Below are experts of layer 2 (counted from 0) of a mixture-of-experts language model. Rows are named router (the router's row for the expert) and show model dimensions 64-127. Each number is 128 + 24 x the weight over its row's rms, rounded and kept within 0 to 255.
After each expert's rows: "mostly gets" lists some tokens that are sent to it at least half of the time. This comes from a sample of Wikipedia text that the model never trained on.

# expert 37
router [141  87 149 108 158 123 135 118 156 110 138 130 105 136 144 136  95  95 155 159 100 111 142  89 145 108 133 103 103 146  82 131 119 153 110 124 120 128 125 110 109 106 135 126 159 149  81 120 147 195 113 112 126 172 120 118  67 155 112 161 128  88 141 103]
mostly gets: " \"C", " \"I", " \"M", " \"P", " members", " \"R"

# expert 63
router [124 164 131 136 156 108 135 166 139 165 102 166  93 142 111 117 106 110  83 154 119  79 105 103 117 112 115  94  69 109 137 116 142  95 137  96 100  83 122 111 136 147 125  87 143  96 130 166 121 127 146 130 122 151 103 154 122 133 123 143 130 133 115 102]
mostly gets: " John", " David", " Court", " University", " President", " King"

# expert 27
router [147  98 138 122 139  86 125 162 128 134  92 147 121 119 130 115  87 120 124  79 106 150  77 126 147 138  96 134 168 107 104 147 172 129  82 137 134 117 114 107 172 147 126 173 134 148 105  99 107 119 146 101  97 171 146 114 146 154 125 118 147 122 119 159]
mostly gets: "°N", "°W", "|---|---|---|---|---|---|", "|---|---|---|---|", "|---|---|---|", "idae"

# expert 93
router [105 145 139 111 152 122 131 116 154 104 131  88 118 182 147 129 136 159 164 100 101 149 122 115 111 149 178 112 191 127 122 151 103  98 152 106 104 113 147 119 128 137 131 107 158 128 127 173 103 129 127 159 102 117  81 119 140 154 114 165  97 140 108 126]
mostly gets: " artist", " actor", " (born", "ologist", " writer", " poet"

# expert 20
router [134 124 114 109 137 136 122 130  86 124 140 138 107 129 116 124 118 133 133 153 112 112 144 172 129 176 142 121 173 128 100 143 115 171 136 143 149 118  96 127 136 147 114 153 128 140 125 121 109 124 114 125 110 144 154 119 113 114 107 139 132 126 186 129]
mostly gets: " ass", " engine", " eng", " Phylum:", " cell", " Lin"

# expert 71
router [146 112 127 105 142 102 116 107 131 144 144 131 147 148 116 133 103 140 105 144 139 136 117  95 132  97 116 107  48 136 120 115 118  83  95 141 138 122 153  81 134 140 124  78 148 137 110 146 112 154 114 141 151  95 116 143 107 132 142  88 133 133 174 132]
mostly gets: " including", " and", "',", "ers,", "es,", "s,"

# expert 124
router [143 159 131 173 174  74 148 112  99 151 143 134 113  96 123 128 173 139 105 115 142 113 147 132 111 148 113  98 135 148 170 108 174 143 160 121 153 125 114 158 105 167 139 145 108 139 134 128 133 116 129 142 131 136 108 158 115 154 147 140 137 123 119 117]
mostly gets: "i", "ara", "ai", "ani", "ala", "ki"

# expert 78
router [139 129 115 145 166  65 107 118 120 113  96 105 133 152 134 125 151 165 143 104 137 150 126 143 116 155 129 102 141 130 147 141 113 123 124 140 134 125 114 143 140 126 130 138 136 108  89 133  94 139 139 127 115 140 100 109 144 108 134 117 139 135 142 112]
mostly gets: " Ro", " Don", " ro", " inc", " ex", " Tre"

# expert 30
router [117 126 162 116 155 149 108 156  93 114 115 122 129 112 100  98 130 169 174  98 167  95 110 158 144 116 176  83 120 172  97 114 126  96 109 124 110 109 152 150 136  89 137 136 165 112 112 151 112 132 128  81 161 145 152 105  98 107 144 112 121 146 143 109]
mostly gets: " use", " Star", " UK", " conc", " Life", " Disc"

# expert 125
router [159 120 151 109 109 151 150  84 121 159 148 145 132 125 126 128 120 127 134 161 101 121 123 141 123 156 120 150 163  86 142 140  91 138 129  96 103 144 126 129 154 164 171 117 121 162 122 177 139 132 113 131 176 125 153 131 115 122 193 166 148 149 107 132]
mostly gets: " population", " age", " Votes", " %", " student", " Senate"

# expert 127
router [119 109 154 120 145 111 107 170 133 152 131 179 111 153 121 102 108 106  94 116 157 131 150  97  97  87 116 105  82 110  84 130 129  80 113 118 135 122 146  93 102 101 110  83 149 132 158 172 133 161 108 120 109 164 132 128 129  95 133  96 120 125 154 155]
mostly gets: " University", " Democratic", " President", " program", " Company", " government"

# expert 115
router [104 102 158 122 138 103 103 123 144 117 156 159 105 157 124 148  99 130 106 129 130 135 139 114 112 153  98 147  97 128 149 124 134 151 126 115 157 138 156 138 161 160 166 153 145 125 122 156 112 108 126 127 100  96 137 146 128 122 167  96 152 109 177 158]
mostly gets: " and", " that", " it", " he", " He", " which"

# expert 90
router [138  96 123 112 152  98  81 127 144 131 111 134 100  84  94 136  80 143 152 110 124 101 168 120 117 112 161 136 150 121 121 113 135 131 106 128  87 114 151 148 129 101  80 162 105 143  67 104 133 119 118 142 145 150 124 126 132 117 122 115 144 161 116  83]
mostly gets: "s", "es", "ers", "ations", "ors", "ies"

# expert 59
router [147 138 145 127 122 128  74 173 115 100 122 131 131  99 132  96 114 141  81 102  85 118 141 123 129 124 181  91 113  84 130 118 113 109  98 117 118 135 137 127 109 137 157  98 156 102 102 181 100 130 107 113 109 125 103 125 146 136  72 102 127 132 156 121]
mostly gets: " University", " building", " Racing", " professional", " international", " research"

# expert 122
router [132 127 120 140 130 120 140 161 124 132 117 152 124 112 144 131 100 116 121 144 162 144 106 111 118  72 137  96  69 133 138 140 129 100 108 121 125 111 134 120 146 109 110 112 119 119 145 119 149 130 137 119 141 116 134 144 122 132 126 102 119 137 102 147]
mostly gets: "ity", "zz", "th", "ka", "inth", "ality"

# expert 103
router [128 125 116 143 161 170 117 120 152 136 106 135 113 116 116  90 114 144 143 145 104 163 139 131 142 178 164 140 143 112 130 167 133 132 146 118 135 162 133 108  91 137 155 113 113 112 145  85 122 108 120 128 119 164 126 140 113 131 145 133 122 141 136  96]
mostly gets: " exp", " |", " Nob", " Nick", " ant", " –;"

# expert 80
router [126 119 127 139 113 132 147 147 123 140 127 133 142 146 120 113 129 162 166 136  99 104 132 124 134 164 143  94 140 119 144 121 119 106 120 130 122 106  98 134 125 144 126 128 117 125  97 146 141 130 140 109  88 126 110  96 126 130 137 151 141 121 149 128]
mostly gets: " back", " hand", " tour", " novel", " goal", "orm"

# expert 4
router [138 142 157  98 103 151  99 153  94 141 146 155 138 178 103 106 164 127 108 164  95 126 150 115 188 146 146 168 145 125 126 143 117 151 112 138 122  99 112 121 132 126 137 125 118 158 108 170 109 120 134 124 141 142 147 121 146 111 131 141 152 102 112 153]
mostly gets: " form", " use", " north", " List", " south", " rest"

# expert 118
router [135 133 126 120 110 124 131 159 116 120 112 138 149 112 137 130  89 124 102 124 142 122 113 127 129  70  97  87  68 117 115 132 135  83 117 123 132 134 120 116 142  98 119  98 123 120 150 116 159 175 125 107 106 129 149 144 133 125 115  85 140 123 112 144]
mostly gets: " ==", " These", " ====", "zz", "s===", " ISBN"

# expert 100
router [153 140 125 141 136 113 102 144 143 154 119 171 154 130 167  91 111 116 112 152 133 161 104 137 137  95 117 127  62 125 126 163 115  98 111 124 118 154 124 144 110  58  96 135 153 116 161 138 143 116 110 113 150 123 124 135  96 140 132 100 123 140 122  94]
mostly gets: " in", " In", "In", " during", "On", " By"

# expert 64
router [136 122 146 138 154 146 142 156 104 147 111 147  98 155 135 128 105 162  92 106 156 130 112 104 129  97 156 108 108  98 136 168 135 123 116 138 135 123 122 129 120 109 101  76 138 116  79  95 128 159 185 168 121 157 126 100 122 145  87 116 108 138 119  89]
mostly gets: " John", " David", " J.", " A.", " James", " Robert"

# expert 14
router [139  82 169 153 134 106 105 121  95 124 131 151 144 135 137 148 104 117 151 128 125 127 123 127 122 141 138 130 158 131 137 126 132 126 116 121 100 128 101 133 132 137 152 118 138 136 127 125  93 110 129 131 130 141 134  77 149 102 160 136 147 131 141 121]
mostly gets: " world", " %", " Votes", " Candidate", " FW", " MF"

# expert 7
router [ 86 113 113 119 139 134 133 112 105 106 101 129 113 150 119 121 135 142 140 137  96 127 153 138 136 153 140 118 150 147 120 113  79 142 175 142 146 152 106 119 103  97 149 152 157 143  82 142 116 131 112  88 143 118 101  93  83 146 152 149 117  99 161 129]
mostly gets: " O", " \"", "\\", "_", "{", " trans"

# expert 75
router [156 103 123 149 160 144 117  89 135 114  95 110 118 142  93 114 125 120 122 169 102 151 146 126 113 186 159 143 179 137 123 146 107 145 139 153 115 154 135 117 126 148 168 130 115 148 140  94 115 110 115 133 134 110 100 102 142 144 175 180 147 130 132 122]
mostly gets: " 0;", " (aged", " -;", " Authority:", " 9;", " 10;"

# expert 77
router [104 117 106 125 110 139  99  89 123 129 125 154 144 126  75 139 146 150 167 123  85 139 152 154 119 138 136 124 150 130 105 180 110 146 140 136 150 124 112 121 103 138 103 123 151 126  79 112 106 130 101  95 125 134 139 110  61 138 145 118 126 120 134 138]
mostly gets: " good", " feel", " your", " saf", " how", " rather"

# expert 66
router [138 147 160 178 138 149  98 120 126 124 102 131 139 142 121 106 112 102 159 178 132 126 121 116 164 195 171 117 129 149 127 134  93 109 164 105 128 160 116 101  97 108 173 146 130 148 149 121 165  83 110 131 141 137 145 128 115 124 142 123 150 150 102  96]
mostly gets: " Ins", " High", " following", " mil", " Great", " El"

# expert 110
router [124 126 154 111 120 118 133 139 130 120 143 140 127 159 121 128 115 108 164 136  98 117 116 114 106 141 123 127 136 121 152 138 117 132 121 152 125 135 100 112 122 134 156 141 134 147 114 134 119 150 129 100 131 105  96  97 149 129 159 141 139 114 159  98]
mostly gets: " there", " inter", " show", " event", " role", " position"

# expert 111
router [ 87  96 122 137 112 113 138 138 161 150 140 143 145  98 136 149  99 140 133 126 151 145 131  93 127  95 135 105  52 121 128 116 147 135 116 138 147 101 149 106 155 125 109 110 120 114 154 137 131 120 141 104 112 156 145 128 105 121 117  89  90 122 109 143]
mostly gets: " established", " used", " believed", " supported", "ist,", " written"

# expert 35
router [142 123 111 159 154 134 138 112  76 126  87 114 141 131 145 126 144 137 176 148 122 122 125 166 170 118 135 179 139  77 117 128 105 111 104 111 139 128 128  96 135 162 174 123 123 112 116 105 149 137 146 112 137 127 123 144 103 154 161  77 123 122 137 155]
mostly gets: " Re", " As", " An", " Be", " Me", " Bar"

# expert 73
router [ 99 150 157 118 156 131 128  91 147 130 152 163 132 142 111 153 159 126 165 141 140 131 106 151 161 123 119 117 146 138 156 136 131 128 111 119 111  82 164 137  94 107 114 138 101  99 150  90 129 152 132 113 155 141 177 127 111 128 125 101 126  85  81 134]
mostly gets: " develop", "it", "ribut", " Candidate", " —N/a", "put"

# expert 108
router [141 170 111 186 140 107 126 135  94 119 112 136 154 126 144  95 106 138  98 122 104 114 157 132 130 162 120 141 175 114  92 116 120 146 125 124 124 127 139 158 114 126 160 129  99 127 109 114 121 117 163 110 132 129 100 143 155  96 147 134 102 142 128 116]
mostly gets: " Slov", " Sant", "ú", " Niger", "è", "ñ"

# expert 70
router [148 157 124 134 120 149 128 110 169 136 124 120  93 115  96 174 155 173 123 124 151 140 141 139 130 127 169 119 182 129 109  95  92 173 129 138 132 140 129 104 122 139 158 132 104 130 146 156 125 144 115 109 162 121 156 153 102 112 122 111 139 116 166 147]
mostly gets: "anc", " Nominated", " own", " ML", " cent", " er"

# expert 55
router [138 127 120  99 152 108  86 126 110 106 111 125 134 119 159 123 151 142 158 107 100 126 124 146 113 141 176 136 145 152 140 126 136 116 105 112 122 113 137 162 140 131 136 150 126 107  95 135 132 134 144 130 121 111 110 125 152 128 127  98 135 125 118  92]
mostly gets: " Play", " Long", " Work", " half", " Hay", " Out"

# expert 113
router [164 135 131 100 125  85 130 138 114 122  79 120 144 105 114 104 165 105 121  80  97  92  92 139 161 123  80 121 129 125  68 162 162 110  92 143 123 136  94 119 155 157 107 168 141 130 115 122 133 149 128 107  78 157 138 143 107 128 119  92 155 125 143 115]
mostly gets: " north", "idae", " northern", " Kingdom:", " Order:", "ensis"

# expert 65
router [132 142 140 127 144 139 147 112 113 130 141 172 132  83 124 132 160 133 126 100 127 133 111 110 181 105 132 110 210 141 138 150 161 104 108 145 120 115 109 162 122 116 148 145 137 135 157  96 133 127 129 133 115 123 112 109 127 164 139 145  83 164 130 142]
mostly gets: " Bl", " int", "acter", "′", " Int"

# expert 97
router [172 119 161 147 157  87  85  95 141 146  97 128 144 116  89 149 142  81 128 163 157 127 134 124  97 136 107 162 160 142 139 116 111 141 109 143 105 134 158 138 135 163 146 137 126 137 139  80 119 136 163 136 150 116  92  93 152 111 175 153  97  88  96 125]
mostly gets: " MF", " 0;", "–25", "----", " (0)", "unner-up"

# expert 74
router [145 128 148 114 125 124 142 136 169 106 130 109 133 146 143 125 149 156 124 128 169 153 116 101  77 100 153 135  79 122 124 120 123  97 123 124 134 113 124 138 130 116 128 104 125  96 141 135 150 147 171 104 144  78 133 150 105 102 162 104 112 106 128 147]
mostly gets: " well", " himself", " elected", " now", " collection", " Premier"

# expert 95
router [146 130 153 122 106  99 155 172 135 138 113  91 189  98 128 137 134 132 144 100 157 135 126 109 109 139 176 105 137 127 138 137 141 145 103 135 177 156 133 125 138 117 140 143 124 123 161 108 134 140 133 118 133 175 143 130 116 142 104 121 165 125 141 159]
mostly gets: "ed", "ated", " made", " known", " played", " used"

# expert 69
router [118 137  77 124 105 156 141 108 109 118 120 121 138 161 106 152 115 122 135 107 130 149 138 166 169 104  84 156  90  82 123 149 117 170 151 158  84 106  98 140  83 164 144 155 133  95 187 131 124 124  81 104 145 135 127 156 146 158 137 132 134 155 111 146]
mostly gets: "\\", " rel", " same", " Dar", " Jer", " ter"

# expert 94
router [132 169 104 105 116 139 121 135 117 136 103 136 110 132  87 105 157 112 134 176 116 109 109 129 167 108 145 102 127 136 116  95 112 127 120 109 121 140 108 138 110 126 157  88 115 115 108 172 174 134 110 146 145 108 152 130 116 149 114 175 147 114 134 121]
mostly gets: " one", "ote", " Some", " Santa", " Battle", " Fire"

# expert 91
router [155 146 139  93  97 123 134 110 114  89 142 101 152 136 123 148 140 121 150 107 124 149 124 115 170 155 116 158 141 120 142  90 135 137  94 107 150 138 112 111 107 106 139 108 129 167 112 150  86 117 129 128 146 129 118 131 156 144 152 131 142 114 149 102]
mostly gets: "),", "\",", "9,", "',", " season,", "5,"

# expert 112
router [118 103 160  86 157 132 135 155 129  93 170 135  86 114 127 106 137 128 129 138 137 110 125 175 107  90 154 119 143 155  97 147 151 174 180 158 153 123 110 123 139 115  94 132 144 144 149 113 139 145 135 140 134 153 137 148 120  98  77 161 140 130 136 142]
mostly gets: " elect", " i", "etic", " Net", "chan", ">"

# expert 76
router [143 155 126 140 134 116 148 111 107 140 127 134 119 105 120 123 176 119 123 143 121 115 139 130 128 163 154 131 181 144 145 118 145 125 139 122 159 124 117 166 131 139 123 155 134 127 100 111 119 128 131 155 143 115 109 114 122 162 180 153 124 140 151 102]
mostly gets: " Bh", " Raj", " Hay", " Hong", " Ken", "ō"

# expert 123
router [169 118 129  98 106 117 123 152 113 104 106 133 119 145 153 124 135 121 100 139 102 122 170 132 118 136 137 140 132 137 125 103 144  85 111 115 157 131 109 108 130 133 143 125 130 119 131 149 129 101  99 121 153 135 102  84 160 132 123 132 141 112 131 118]
mostly gets: " School", " work", " school", " Park", " post", " design"

# expert 0
router [115 127  98 123 130 128 154 126 122 157 141 109 103 178 142 124 140 169 150 126  90  88 147 125 138 166 140 121 184 111 154 119 141 142 122 124 119 122 133 126 130 137 142 127 117 140 128 171 113 109 100 145  82 104 101 159 130 155 124 133 123 127 129 144]
mostly gets: " (18", " father", " 193", " 194", " 188", " 187"

# expert 98
router [150 135 119 123 105 146 102 117 141 126 145 136 118 146 128 141 140 146 150 150 130 140 132 160 121 171 155 140 201 140 145 135 109 145 120 100 141 115 135 123 133 140 118 124 140 124  80 118  94 115 133 127 144 128 124 112 115 142 143 119 145 118 142 114]
mostly gets: " sp", " St", " Sp", " am", " Am", " Sam"

# expert 101
router [139 118 135 130 114  97 106 157 125 156 117 161 140 169 130  76 114 146 136 142  91 110 142 134 160 149 132 135 118  96 117 123 129 135 136  99 128  99 109 132  88  99  99 129 164 138 120 158 133 114 122 105 119 141 126 134 129 153 120 130  89 104 134  83]
mostly gets: " in", " during", " near", " at", "of", " At"

# expert 104
router [153 102 155 127 137 125  89 147 107 154 101 134 149 150 149 134 161 147  86 163 151 150 142 175  97 124 151 118 166 194 121 144 143 127  91  88 131 119 118 127  88 137 130 116 158 119 123 141 119 127  93 152  93  93 138 145 192 137 122 118 137 121 148 121]
mostly gets: " O", "ingham", " Free", "wich", "borough", " Square"

# expert 88
router [155 148  88  89 159 100 103 164 123 131 142 132 154  99 128  77 115 102 159  97 138 143 135 135 118 163 125 154 161 120 141 115 112 131 124 117 142 135 149 119 174 153 119 152 142 154 144 130  92 129 139 126  95 167 120 133 148 143 137 153  95  94 108 134]
mostly gets: " b", " Col", " oper", " ft)", "Personal", " ge"

# expert 68
router [165 124 119 126  95 128 165 127 107  91 124 155 135 122  84 125 131  98 133 129  90 103 111 111 171 141 124 141 145 137 119 155 154 156 125 132 178 110 123 102 145 126 157 148 127 116 126 123  86 105 139 122 121  76 174 127  78 125 108 139 159 117 144 101]
mostly gets: " different", " similar", " human", "Personal", " commun", " red"

# expert 82
router [137 115 115 180 100 138 111  96 115 133  72 136 158 162 158 113 133 158 114 117 127 154 156 153 157 117 100 158 155 110 108 145 112 130 120 130 130 112 125 148 127 136 120 124 107 110 144  94 132 127 178 134 138 153  98 121 196 104 157  82 113 136 117 154]
mostly gets: " qu", " cons", " Cop", " Amb", " bu", " Qu"

# expert 116
router [151 126 115 129 113 130 109  96 122 122  95 111 120 149 125 142 131 129 151 140 101 145 145 163 128 184 145 138 189 134 120 135 125 153 126  99 123 132 115 130 112 150 149 148 141 144 100 136  88 124 126 137 139 131 106 111 140 122 151 132 149 133 149 133]
mostly gets: " dis", " Mal", " sp", " sub", " Par", " inter"

# expert 114
router [104 175 110  95 138 145 138 133 107 156 117 121 157 142 114 123 138 127 119 107 133 119 138 131 142 211 136 159 198 128 117  97 138 122 119 139 165 115 103 108 111 135 117 128 130 122 125 124  89 137 126 122 110 111 111 136 161 129 127 161 146 111 132 123]
mostly gets: " Born:", " Location", " 185", " ±%", " =", " Votes"

# expert 96
router [167 124 148 129 154  80 128 115 111 120 102 142 134 125 116 127 146 126 119 116 133 139 137 123 121 120 140 102 134 155 105 115 141  98  85 111 149  99 140 141 102 135 104 120 130 141 118 137 142 113 115 135 116 145 125 134 117 103 148 127 126 116 135 133]
mostly gets: " City", "ton", "ara", " England", "ville", "ala"

# expert 117
router [117 121 135 137 103 128 146 126 124 133 122 142 123 125 133 125 108 130 120 109 144 152 112 126 124  69 126 100  78 132 132 148 127 113 133 137 134 115 134 117 142 106 109 112 118 124 158 137 153 138 128 110 136 126 144 124 121 123 113  96 131 125  94 144]
mostly gets: " due", "zz", "ous", "и", " According", "reen"

# expert 120
router [139 126 122 115 124 112 107 110 112 159 124 107 117 139 127 141 118 147 137 123 124 153 118 152 107 166 165 147 176 148 114 140 128 154 105  97 100 126 118 126 114 162 140 133 173 124  90 129  87 107 119 164 117 126 105 112 143 109 146 122 147 151 142  99]
mostly gets: " Mc", " W", " Rick", " br", " Wal", " Will"

# expert 121
router [106 115 141 130 131 114 137  76 130 121 125 179 165 109 129 164 160 117 120 104 151 112 121  91 139 128 124 169 114 152 131 133 157 109 116 129 120 118 168 103  87 156 134 141 139 111 151 134 143 153 128  95 164 111 154 172 127 111 173 155 146 151 147  92]
mostly gets: " that", " such", " same", " also", " following", " said"

# expert 107
router [169 137 104 182 129 100 161  92 105 105  97 123 100 129 140 117 133 103 141 142 116 143 134 157 102 176 134 159 221 133 131 113 144 129 158 143 122 140 116 133 116 139 141 137 141 127 111 112 108 123 123 131 160 136 102 110 119 179 195 149 148 135 145 169]
mostly gets: " Q", " Sch", " Mah", " Gh", " MF", " Moh"

# expert 53
router [143 148  99  85 129 139  97 130 113 138  85  97 123 175 137 114 164  91 124 160 101 131 148 124 127 140 153 135 124 147 138 126 143 161  93 143 153 156 134 133 111 143 117  99 127 130 141 138 121 102 167 122 128 115 124 124 142 152 101 120 143  97 144 129]
mostly gets: " Fl", " Str", " railway", " Del", " Bab", " European"

# expert 92
router [138  84 144 122 129 103 129 138 125 148 107 135 160 145 100 141  71 137 102 101 147 139  95 127 112  84 121  89  64 129 118 165 143 129 134 147 132 121 184 128 141 116 106 128 114 140 127 135 115 166 147 135 117 130 123 159 122 115 129 146 104  87 152 139]
mostly gets: " and", " He", " series", " Place", " It", " written"

# expert 126
router [141 120 139 150  67 101 122  87 141 143 100 132 158 138 166 112 103 149 124 142 123 149 159 133 121 122 148 129 137 128 170 170 106 177 131 125  85 133 136 129 133 164 148 100 161 156 136 135 136 107  93 133 113 150  96  70 158 102 134 107 149 153 141 112]
mostly gets: " ·", " defeat", " 2–1", " leave", " grand", " 3–0"

# expert 79
router [107 141 159 150 117  95 146 117  89 125 128 134 179 137 113 148 145 161 105 108 130 148 110 129 109 117 132  84 100 150 144 148 102 130 114  85 131 141 155 115 125  97 136 101 140 149 122 118 116 132  79 175 103 175 107 146 143 116  98 138 136 160 171 124]
mostly gets: "}", " Mc", "\"", " Joe", ".\"", "ius"

# expert 119
router [130  97 103 146 139 114 121 115 115  95  99  99 144 161 132 137 135 107 146 145 120 134 145 134 114 169 125 137 196 125 138 124 137 116 121 164 120 121 105 112  95 100 130 101 158  97 113 136 139 110 115 150 138 127 118 110 115 140 141 133 161 146 151 147]
mostly gets: "ä", "ø", " Slov", "ö", "š", "č"

# expert 67
router [120  94 139 141 144 139 129 125 130  95 119  98 114 164  78 138  92 116  95 130  95 103 118 129 170 174 123 118 150 127 100 109 145 124 126 144 106 164 111 134 145 123 135 181 102 125 114 109  96 169  97 120 111 111 117 119 136 160 123 146 130 112 110 139]
mostly gets: "=", " (", " =", " \"", " (1", " (19"

# expert 86
router [141 131 112 107 128  86  94 162 158 114 146 139 142 102 143 118  96 144 119 138 151 138 125 120 117  95 131 157 136 100 148 151 158  98  99 121 105 111 143 117 180 158 107 133  96 137 108 103 143 141 171  90 101 109 114 147 171 111 101 141  94 106  99 172]
mostly gets: " event", "ond", " Football", " Born:", "==History==", " success"

# expert 72
router [108 104 135 147 137 159 127 153 133 148 138 171 158 130 154 138 131 143 101 122 145 128 153 148 116  82  96 124 126 138 147 151 148 132 133 123 124 101  78 158 133 176 130 117 123 134 117  90 143 128 144 128 126 141 144 126 125 107 132 107 127 133 118 141]
mostly gets: "es.", "\".", "er.", "ed.", "y.", "ing."

# expert 105
router [115 156 131 145 167 135 123 143 143 104 142 128 133 150 117 124  93  65 100 105 137 141 104 119 126 112 142 131  90 149  89 139 159 140 125 155 164 138 135 120 120  97 102 104 158 121 164  89 133  85  97 146 111 103 153  81 137 114 140 106  83 100 116 128]
mostly gets: "==See", "An", "----", "==Early", " active:", "Ad"

# expert 81
router [166  82 146 105 141 135  88 154 116 132 139 155 115 150 126 114 134 157 118 127 105 157 103 119  87 142 146 130 138 112 142 135 127 112 113 161 144 159 107 158 151 132 131 107 120 145 131  89  94  97 111 151 130 116  99 110 172  82 170 145  96 149 135 123]
mostly gets: " ft", " dr", " ch", " kg", " metres", " km^{2}"

# expert 109
router [134 161 170 126 106 148 142 125 108 133 153 147 122 157 117 187 161 129 127 129  83  95 129 158 116 139 118 116 149 144 134 115 152 159 113 124 114 103 125 125 137 132 133  88  88 108 145 120 130 135 134 129 100 157 135 102  97 129 137 114 121 128 128 111]
mostly gets: "00", " 30", "20", "000", "30", " 190"

# expert 85
router [117 135  96 148 144 131 138 113  93 136 108  96 106 131 117 116 143 129 139 147 127 105 142 129 144 181 107 164 204 121 131 129 132 131 127 135 136 139 108 121 107 137 140 121 138 129 115 135 144 128 136 143 145 113 119 116 119 169 158 152 142 142 157 140]
mostly gets: " T", " Q", " Y", " Kh", " Bh", " P"

# expert 102
router [121 120 134 136 112 128 141 137 131 129 137 143 119 116 147 138 119 134 108 140 150 143 122 109 130  77 125 125  75 122 144 134 134 108 132 136 124 126 136 130 142 102 119 109 132 124 150 129 138 129 125 130 129 135 132 123 121 134 123 118 121 118 108 141]
mostly gets: "ih", "и", "h", " Na", " which", " immedi"

# expert 106
router [136  70  92 116 168 130 141 159 165 121 126 118 109  75 112 105 125 115 103 124 159  95 121 138 118 127 121 111 119 141 109 168 140 138 128 110 153 105 160 124 168  77  65 130 113 150 160 100  84 160 115  87 103 125 145 120 121 137 122 118 115 134  68 153]
mostly gets: " was", " were", " are", " be", " is", " been"

# expert 87
router [146 130 106 114 118 134 150 142 151 133 133 143 144 128 144  97  97 164 128 129 154 113 126 119 164  86  99 107  71 127 128 131 119 106 123 142 129 111 134 105 132 128 114 111 134 149 128 124 133 126 119  99 109 141 149 113 132 141 113 141 120 121 109 129]
mostly gets: " 3rd", " southern", " Press,", " H.", " 2nd", " fully"

# expert 84
router [162 137  81 128 152 133 103 136 124 143  90 137 111 145 150 113 145 125 110 115 178 106 118 156 116 132 122 142  91 144 151  98 108 160 134 143 139 123  74 113 110 112 155 113 121 154 130 133 131 123 142 125 113 128 127 156 153 129  93 122 127 131  97  97]
mostly gets: " May", " November", " October", " June", " April", " March"

# expert 83
router [111 115 124 112 124 122 128 127 139 127 134 149 126 106 149 134 118 130 120 131 148 132 111 110 119  86 135 124  72 134 134 148 124 107 114 140 124 112 143 115 145 105 103 106 131 135 153 124 150 122 131 135 132 134 145 127 123 136 125 118 114 115 120 137]
mostly gets: " Sm", " Science", " times", "raw", " much", " sett"

# expert 99
router [156 121 130 109 152 104 148 137  87 160 105 113  99 124 134 144 116 118 137 153 122 140 159 133 131 165 113 154 141 131 130  80 135 126 124  91 157 131 122 111 115 125 114 135 143 132 126 118 108 112 120 120  97 137 131 159 116 120 128 149 115 147 146 100]
mostly gets: "ann", " Hill", " Min", "ald", " Wal", " Mil"

# expert 49
router [108 107 118 104 108 143 123 195 109 107 138 163 146 140 143 171 109 118 128 132 113 126 119 126 146 129  92 124 126 101  99 106 151 126 126 142 127 113 104  86 110 117 115 112 165 131 128 106 166 130 111  80 136 132 124 135  78 149  75  93 104  95 134 139]
mostly gets: " fund", " exper", " market", "per", " dam", " Mon"

# expert 89
router [ 96 125 134  87 122 154 132 136 110 136 141 181 106 112 129 121 145 149 153  93 155 108 120 121  95 126 148  89 120 149 113 121 117 117  98  85 157 113 137 148 101 114 105 107 125 132 141 121 112 136 101 116 126 139  99 146 123  99 156 138 111 103 128 116]
mostly gets: " USA", " International", " Canada", "X", " Smith", " Japan"